python train.py --d_model=256 --d_shared_expert=0 --routed_scale=1.41 --init_std_router=0.0148 --tie_embeddings=true --optimizer="adamw" --beta1=0.9 --seq_len=256 --dataset="wikipedia_en"
Below are experts of layer 8 (counted from 0) of a mixture-of-experts language model. Rows are named router (the router's row for the expert), gate (a neuron's input weights, with its number), up (a neuron's input weights, with its number), down (a neuron's output weights, with its number) and show model dimensions 0-255. Each number is 128 + 32 x the weight over its row's rms, rounded and kept within 0 to 255. Numbers have three digits each.
After each expert's rows: a language model's description of what the expert responds to. This comes from a sample of Wikipedia text that the model never trained on.

# expert 0
router:122195137137143127131134110125112142147164161143155119106126128183119194115164174085074091073077168194088175084142131138154113157121114195107080107158180158099092179093126174058116120166056130168077078150090097119095087147148102135101124157126110102160151171142153122139145142113079101135155144158144152123114158104096083157159143149169160120127167160110094108125130152156179145131126191155119159157132186153082154125152115144148102154171169126126153074073193102098071120150160163120129103098165094141126108146125121143189142178097104127173085104157154115164132133195106108150161065143194167149044099166138151103153131069144142167090135137120167154091116177109100084094134142128123128145154065113127115086128091104136169082090165158170082104147116122104182128117206106
gate1:129157172131161179142083129077117153163147125144072173079064043095171138135130051062107122058136111113085099074161120170092156143121190150130088103109114157173109130177125141101184156157107106160121070136061151046096120090152097189117115163110066088114133094079163142169119122092179085085162094106112115121135205058142111166120075137121178093129164191112130154081130114160157184146120146097151116088105147106119143104173072139123100138163151110093132131107168121107120156118146142157116067148132115128133125075119145152134099141090109171160146080110141125129108192137097128176130132127123156126093058134150133112103152166129132108125164113185117136179157106141192148143134081107077129134090104059136092154163089075112112124092142138149127115121093130107133158173117136
up1:122098185129098145141096089150144158097134151131119100121108053117123137155120115078104110133098103155097156150123135130090114108100157116104125129124099128131096138106122074117157105087121181180091134150074143177114130127131151138170102146146212084126142093154104144113105148212074165129107132098167157090099107092149098130097133148126137130093123158036163154097076093089132138159144152177173125164146106179061134114113127168087104168043128169112149091196156157175166104124066138154122134159147088125040114172162185120169124149134145127155143052126129120145107151172049119086149160092109151165130099055116101190043180091156130112154112178128155093107124088148191129135137182074130076143123130099125164128122101143145127145184075130156134149118151107160144135164173143
down1:153150068097099154092158119113124174135074129124131132127109116067140132175117079151162120074109099153168158115114142152141148116101112102089108093098141171055114115122182085158157128107133114156139145088132119089151108142138151140122120136060189123154181146047072154150154146144101168180178139159153095116070120147111045124082165143114127096154128082041130094135090117086128113158183097149189111130132182146041108129208122144112118187108157148106093165156175152084232133110147085071132105065081119111160148077178113106074129141129118084119155144102149174094153102152124117179114133146107114127084161160173172174163078150127154123154132184107131138118145137120112167153159136113153131118165148161112136128112085158147133197146137154098146152168108111140163149085155143
What it handles: Determiners and possessives. Articles and possessive determiners opening a noun phrase, often after a preposition: the, his, their, this, its.

# expert 15
router:153124179149145111146068124088091117147148175156169146109147158177091163119203168110080061113053135167090152117173103161128066154101107181150088102121186138147124184061136154083126117123105102185107108164102112112092108116152103115111143170127085099136133140154157112066115079117113105129208099097185141136148147071107096130124172119106160126137155181095117079111106158168134099068115158146115137133199132131109152176162103185169097119180164135158150120106203076130076144153148110135155124126164160134125115112141058129167106139114100132131125105181127084117142153188132127107121124153189125134114055146186143139119156127119091114114130146134166148133137172131124094104075083150107155191176103134137104115181099138140152115114183187158138151087163140102202166185170118
gate1:092154109057126151095098120095124108119163101193180137132179118090164128097139111133142176146121135147181134141076139204096123140151119105157085127132151178143105125171170099175158138116119085110080160167100160160069071102120109172123154151091119107157126145171111151103129139073121106090167171110128138169108137125128145196158106076140160186134106159153085142110158063065088161111077132088113141092112130110057128085120126162112148155078072167096125179144098089121119160131152152132139113130081133151090117139040098114127190099060091144150097141113202146143118096118166147113101058146150097135114144089101171113153178137128081130148189149114151110130143130110170187151136124061117099172111122107158176100209092105115135102057135152157110133093113127124172177169152094
up1:122176123146177091097072184126077156113082174171080075128133148100119211134133132153112129116074114130109149094154145146140139160111159106167168139129150149071119117098133143167088115116144048115123110178124109080103132088124102111106115106140148068131133142107138146134178108078102167099105130205161135067129123091062064178175095107119155129058084116168133107184139079155165093142121130114149140167076118114156164148133151137112124191123159131132122086118152155125136205086144071120086104130173096118144164128172188172117117168110137116117101134147103107102148154103110178146134153128104130122133039125135139094121168148106109124133151081128136154199079109086120121118098127108104182115065127088166126110117128115115153138064206178150091110172128155118061153074189072
down1:182148096146157036066131150144185132123142078109114115134132122174122167125145162130120093171156159140068123209141164180146136146149078177106114129172157155109108129093202160122109145143059171131146109130091106105122131170121118126103099119169133159154116140104111082134120150141129057164166117144176108146174145063102103135117148146161129110090101148116102106132128153056165134109073174070071171157210129106190131202096101145156125172207176110093174125126159135113114111147107118181115134136168149147133188110105100139159109155182159184083092123146151162112122147122089167132150108127163152124130082142157068106130126135118126165052130082128083103105119089088129089140141145138152149149096138077145113119115115104108136102039121117123096155151117140152125047170186099
What it handles: Sentence-ending punctuation. Word pieces carrying a final period or comma at sentence ends, such as "s.", "ing.", "a.", followed by a new sentence.

# expert 2
router:165152131146151124156121124102128121170177133131127171140112156158092141105156208092099100096111094169081170103131099125099118189094115190108108091094178162118102179092162152139118138126095111124102155189106083095122103122190097064111120141160107081178125116164112091084174098090055082116161126141191100137140174056160105148135138127181176119117150159122098116119114157126155134075112160103126148123140124171095191210110118117196092123170158111115156065076176085112064151187123145166179149095157149102129120137097110117172124139101142124132127089197104134129177192163105128074164117150125068080114088139189210112130136124138130099096178109114149136115155164098122120080092130137115158160134090079148116124131085086120112100102155175140125134131148087086183144113159112
gate5:065132085096139131154092105166129134129113084158111068101103148156114153119145119137147126118114121088103164109096095129145162084131137098069122123115107138090079137164133122112108092149141152155150105158163095104151096105149090084116136091155130137128057193126116110143089157127128168135143172104133148152138114136119191114177089154135136120139154155143121118101155074105180110103091130161048057095125178098128129140062148124125200124147150154134173143130100102102096181127127104112136158143140182135202062119093164160098204172146139085159119062135138215125181123118102210157186093108108162140131066140181122082112140165166161106114174071174135194165195105127167126102116097177131138160146117096131137144075224140132144112069097129133114156136104112185171120106108156
up5:177102123100021153115130118112086164117096129128056147163171126130106104154117140144100133101073130170105053078160126100110106124141156116134208129174103099113072097114193199145165149145142152114108103138080196142133114119168080109121181135114165122073157065100091156185111151081135152129137137156132106127155080129085094153078153087135184152053106097108144111139110187133089162068146138122097149113192145120137092156136093123127100122119145093094164129139166098104103121050126125090124109089120140135154105136111114128092121081147105088180151133121165123138135126144107072160152159138081212133138108092143101139115108127183164124094116126110126147128032106069108161143138193118156123084129151090185151089154123125089145060095160077161153113131108095127163096123116152
down5:154130177176152108126137119156144094106148105107133202136093125078128107168142095092151100185121152119143115173142115149104175144165099137121143098090127190138112114063174147168142166148087075124147106158162199104133120137143148255129140122114171115094151132104134124125152137138136116149106099168150120082079125175097103112118118154162122155083108088165124138134060107148109184170106177105112097172096146109104149147164137121119099148136177125108125077152089150182164158169159124135093106134149180099137144129186133114141135186076159072121176137109071127237137185114130082151151074107170128105133152145128046130143141104079139219108177117079085159123101142135152146103186100119124068093121129125089194117105116102092098113160092108121108114081109107084133125142159163
What it handles: Conjunctions and table separators. Coordinating words and list separators between items, such as and, or, &, semicolons, plus pipe cell dividers in tables.

# expert 9
router:113149152141155113160053127116108137146174127161139155130153137208121211086183185090101127014085181116089141108149123153140109149106106179106102096139108141128122200120157187071123140154064134185122138141069127102150099117173097112100085126147116123139091170131152108077100115090085070120138101112162091124170132139076102128187120095144145159117153182104115103080105159158188088132081173065082180138145148152106135155130130151156098156132153085116151132121152112087052140147134138137119082114160118087156091138101085197143101143073081144129099101104135106152162069135115111117141103158169135126090111187190145100147149108147132151071157086143175146090134153122111154133106138115103135130121116129183077098135113124105153090111178120170048162128095095101132134178144151
gate1:121105138155100132171136136128126167101152103111186167093078104132085156172115114077104080059118133105125118105115070165058187118103065129130151117129147085119108182127095151184130129150088114108117114179074146135122148159141159152115062109171118119094083110137118178162079137121170092108107116137038184132167143087148179141108121127112181077120045160127137131122152105129124086095176155113182153101132199150107090137145179115128145124124097120122134185120148162095111150132119118145151093079113193110104143099141128136129125136151170111130114116087145191134100119170087124125130095099094142146169132082103097151144133112173121130143108077148136116089179147168160113156137056147114047049148070131091084105122111162176151089030076067153117167178166131141162132129134112
up1:151130118140140155108126111113111138182070141096131103094162153107212050164109121125113077140151178114157083119126032161131101150153158142149125144086142109136116140158087112126117120082135140048101122179154116167106123135143182115101190170113099136126118067079109153151107194128165141095127088085126125115172105106138081123129067107149101099079129075154222117119127159075101113100148103039151070088095104178083096134161095132122118174131124131143105115117126178104118149093149116150103206147121157106066144170100076122156161132117076207127157095112111100166122109126154113180148120134152155185127137147152072157080139148193168069144116165110118123145164152128131158143114170125127185077113140162137129145086164139169168136094111184151127072141137156164130148116082122
down1:078123151092137109169099145126161162216076135148131123137179152157126112112120141126163146138144168119150133166084077149144139157150155151108124132138109138144106084223174127110160142159172119130145161126093135164176163114118113126183133101131120144120132167129109116146064124094113080109142175124136150125091100095181182134096105155053117139191119120108131155151093139179143133125141120143084153074133111166078175118147105104116108048071127199089188104115162163138104033166128106119175120109194140079068137139122192116115102170106143095193114154114149160127169140108085146109112115106138088163151114127089104109144142160169114137117158099113143139092158177061114161121041074118103062126159156133155186133138113154124165114156032154183109175145146132134161131092161133
What it handles: Determiners and ordinals. Articles and noun-phrase openers like a, the, an, first, last, main, largest, former, often after "their" or "his".

# expert 7
router:114099155122175086124054114111100119149185149162105173103178129172084141107145139110086130090061179091088118099147155153152125132110087181090105120139156165138133185107134161102106124177122101174134100171094114102089082149114086116123087122152107111130130139178158076105119099104056086110161107092151100152146124082120102146135153093147112156105122189094119104083111160154125156094095175091073165134131154140123143128162121172166102165124153112074149132091148132129074165157156168185161124099158059088154080160078096178140090139069073111131091093087152110153164115138101159116145104146146083114055136155186162100187135133122092144076151084138184142102170179114157121105100122092086131169182085106194111075163078107103159105110159151151071160109127095079139111145137090
gate5:132127059152142152121183168128082153145000155096110102090183131124117071086122159180154126146170137142118106189140106127124133122141121081130051112111119100119152065098126129107158112127125169150122110146186114131147162161111143174061141150132180069142184144164076146117136161136139128134118144107152113123125109170151136068140059139119150137136130107099102156118152138122184059139096125138084142165136055113163072136147153129125113148103093132117123108166136137096126079124117104110094146113162112110115111156142144171098139177182120175154175117146163148189150083096129090121132115109138132141066179107141125176155112130124141119113095146142158113138134168151174138129124021141092140154149098178047150108124065093150154093105202138089096078067151146205175107148118110
up5:142140073151184124125141081165097149142120082098167103063164177102168100127162143139164144122195158105121114093103067078137149190150137109156096162103131092118156094137060150128063153091133132092162123134135107187105133138151116132124163187105132122147079150117091109140123120163163167092174149115175114090151162139148159142083203093089145144116074107163166098125161159138123118100178106155148131152139134182137110095143084192117108052111112078145154128122147131085110097068128107057120115136120159100127084114106042092098157141138090089153111186118090109188072144117143071086136145063103111125082144151140141109159099145116112077181101125079221150087127142089109110101142177157125129166102154127114122129131116185131127101139161112137098177060145120204097121094114123
down5:108101090184140139146099115129112143160127105114184128075169148098125121090147148179110086116141099165128133138147082152097080101136114061166107117092195112104138126092125079141089116100141130102150150170188158109084154117163150153113141153131110167126125086139091151059142102141201149104158123115153161112169145165185130123069133161152118161128160180099072109090095158108178117126131125119121077149157138112109071100135098076146112116075122076129158132128182121086171118131146126056125092200125107085080130109134139082150119121156113191079120153190112074098119123149162111088142169107098169105122139055179106158171105154125148087166053194131177146117137107106168112073097121177128145122127132164090097123099104143177042132098151109115084080057166160145122155153102070
What it handles: Head nouns of phrases. Common nouns ending a noun phrase after a determiner, such as team, game, people, function, author, including plural endings -s, -ations.

# expert 6
router:162154157130127070129131130141112110156134128165123155141135130185071165112171177094086040120110178135136192104184106132136108110124101193100086086158188182144126157056207179083130188186124097186154121134095125109051111171137119126124163141177084120141123137111153067128167083094123118091176166121126154176147140118174113151119163129166153110123159151097094116109110164127128134076126179131132164114162114155113142149163080191112120176136125109128135120077164088108084176141142119134126121112184113147150122123118106136175114127102099117108095117129144122128157159116074130126128096153116134121070108161188152122144147118082076110080173099117165110115153194170125106148043115145119134155185072133100089115135080107110168121097119227169136157144159119104154202145157095
gate0:079154166196127089123159172164094091148131135131140175153122091184146120085164155143162169119122097159136155081111186123076114109161143129113137093178139152151098142116118139139094160193103089112121126090147197126182133118149137099126150102143051154134105162149136107095148162088087158144077078062130131122122171193193097065140149167143131126135141166171137098113067066170157135125115134062108132155090126177159139127132061117139172099108109101122172113145172150129112145081126124072089120126149154070199130136141103143142120149091110164116130119164120076149165117133060142128074070154097118158133103101112188138118140070108155131072106186173165107155119128115143113172106066105098110113145094100142089103122105214086144119163166119165171168146175133175173107168149155
up0:155147119169151151139196170093132146086143154124156136154144127139142118113127146144147153127031155137121140111112136088094099145176162131131141092103168107101085113134109138091122111156126138060150139108148144122132116168131100147163102136122130148123178120076148189182178128131098213119170131116167121180169126168094184142126080156171190131197137156129196110161072117116171114146102104120054130120052136141161150090111037174130115098195135139118144105151166129126133078120137088083133131088118136103142178123128071196120155142073231167128108121101109117101140146158084108125087102116159127127119139125166150117119130086119136126074155126116127115079105158108149148206173155084176138173117102161137126114252158141156136140132107156110140126099143155080140103182105088
down0:122128165059112075117128118140108120123093111103072172148079129106122163128148119170139071170100107102105112140144088098172136161123146090110096137102119181081146095094177148248084146114124127125155170124142198191145142120131106167119142133140116092130153060114108077200089151164131156124084156141115132098106119116097183166141144141149138097127151140110185105104105079143152152152138151137132114054123150090158184131155136149134097151097121096121144122103145135089255130136106162118108142064149134122219155119115168125116122107087071150112104131170101179132150154129151128138107203099121152117095091133111146092109130097115115072073119178069134056134090135140140091092174143096165136113108129085143096107081061165107141114111147175139100117140155102119083098188158141
What it handles: Foreign name word-pieces. Short mid-word letter pieces inside foreign or transliterated names and words, such as Um-ay-yads, Kw-aj-alein, V-es-zprém.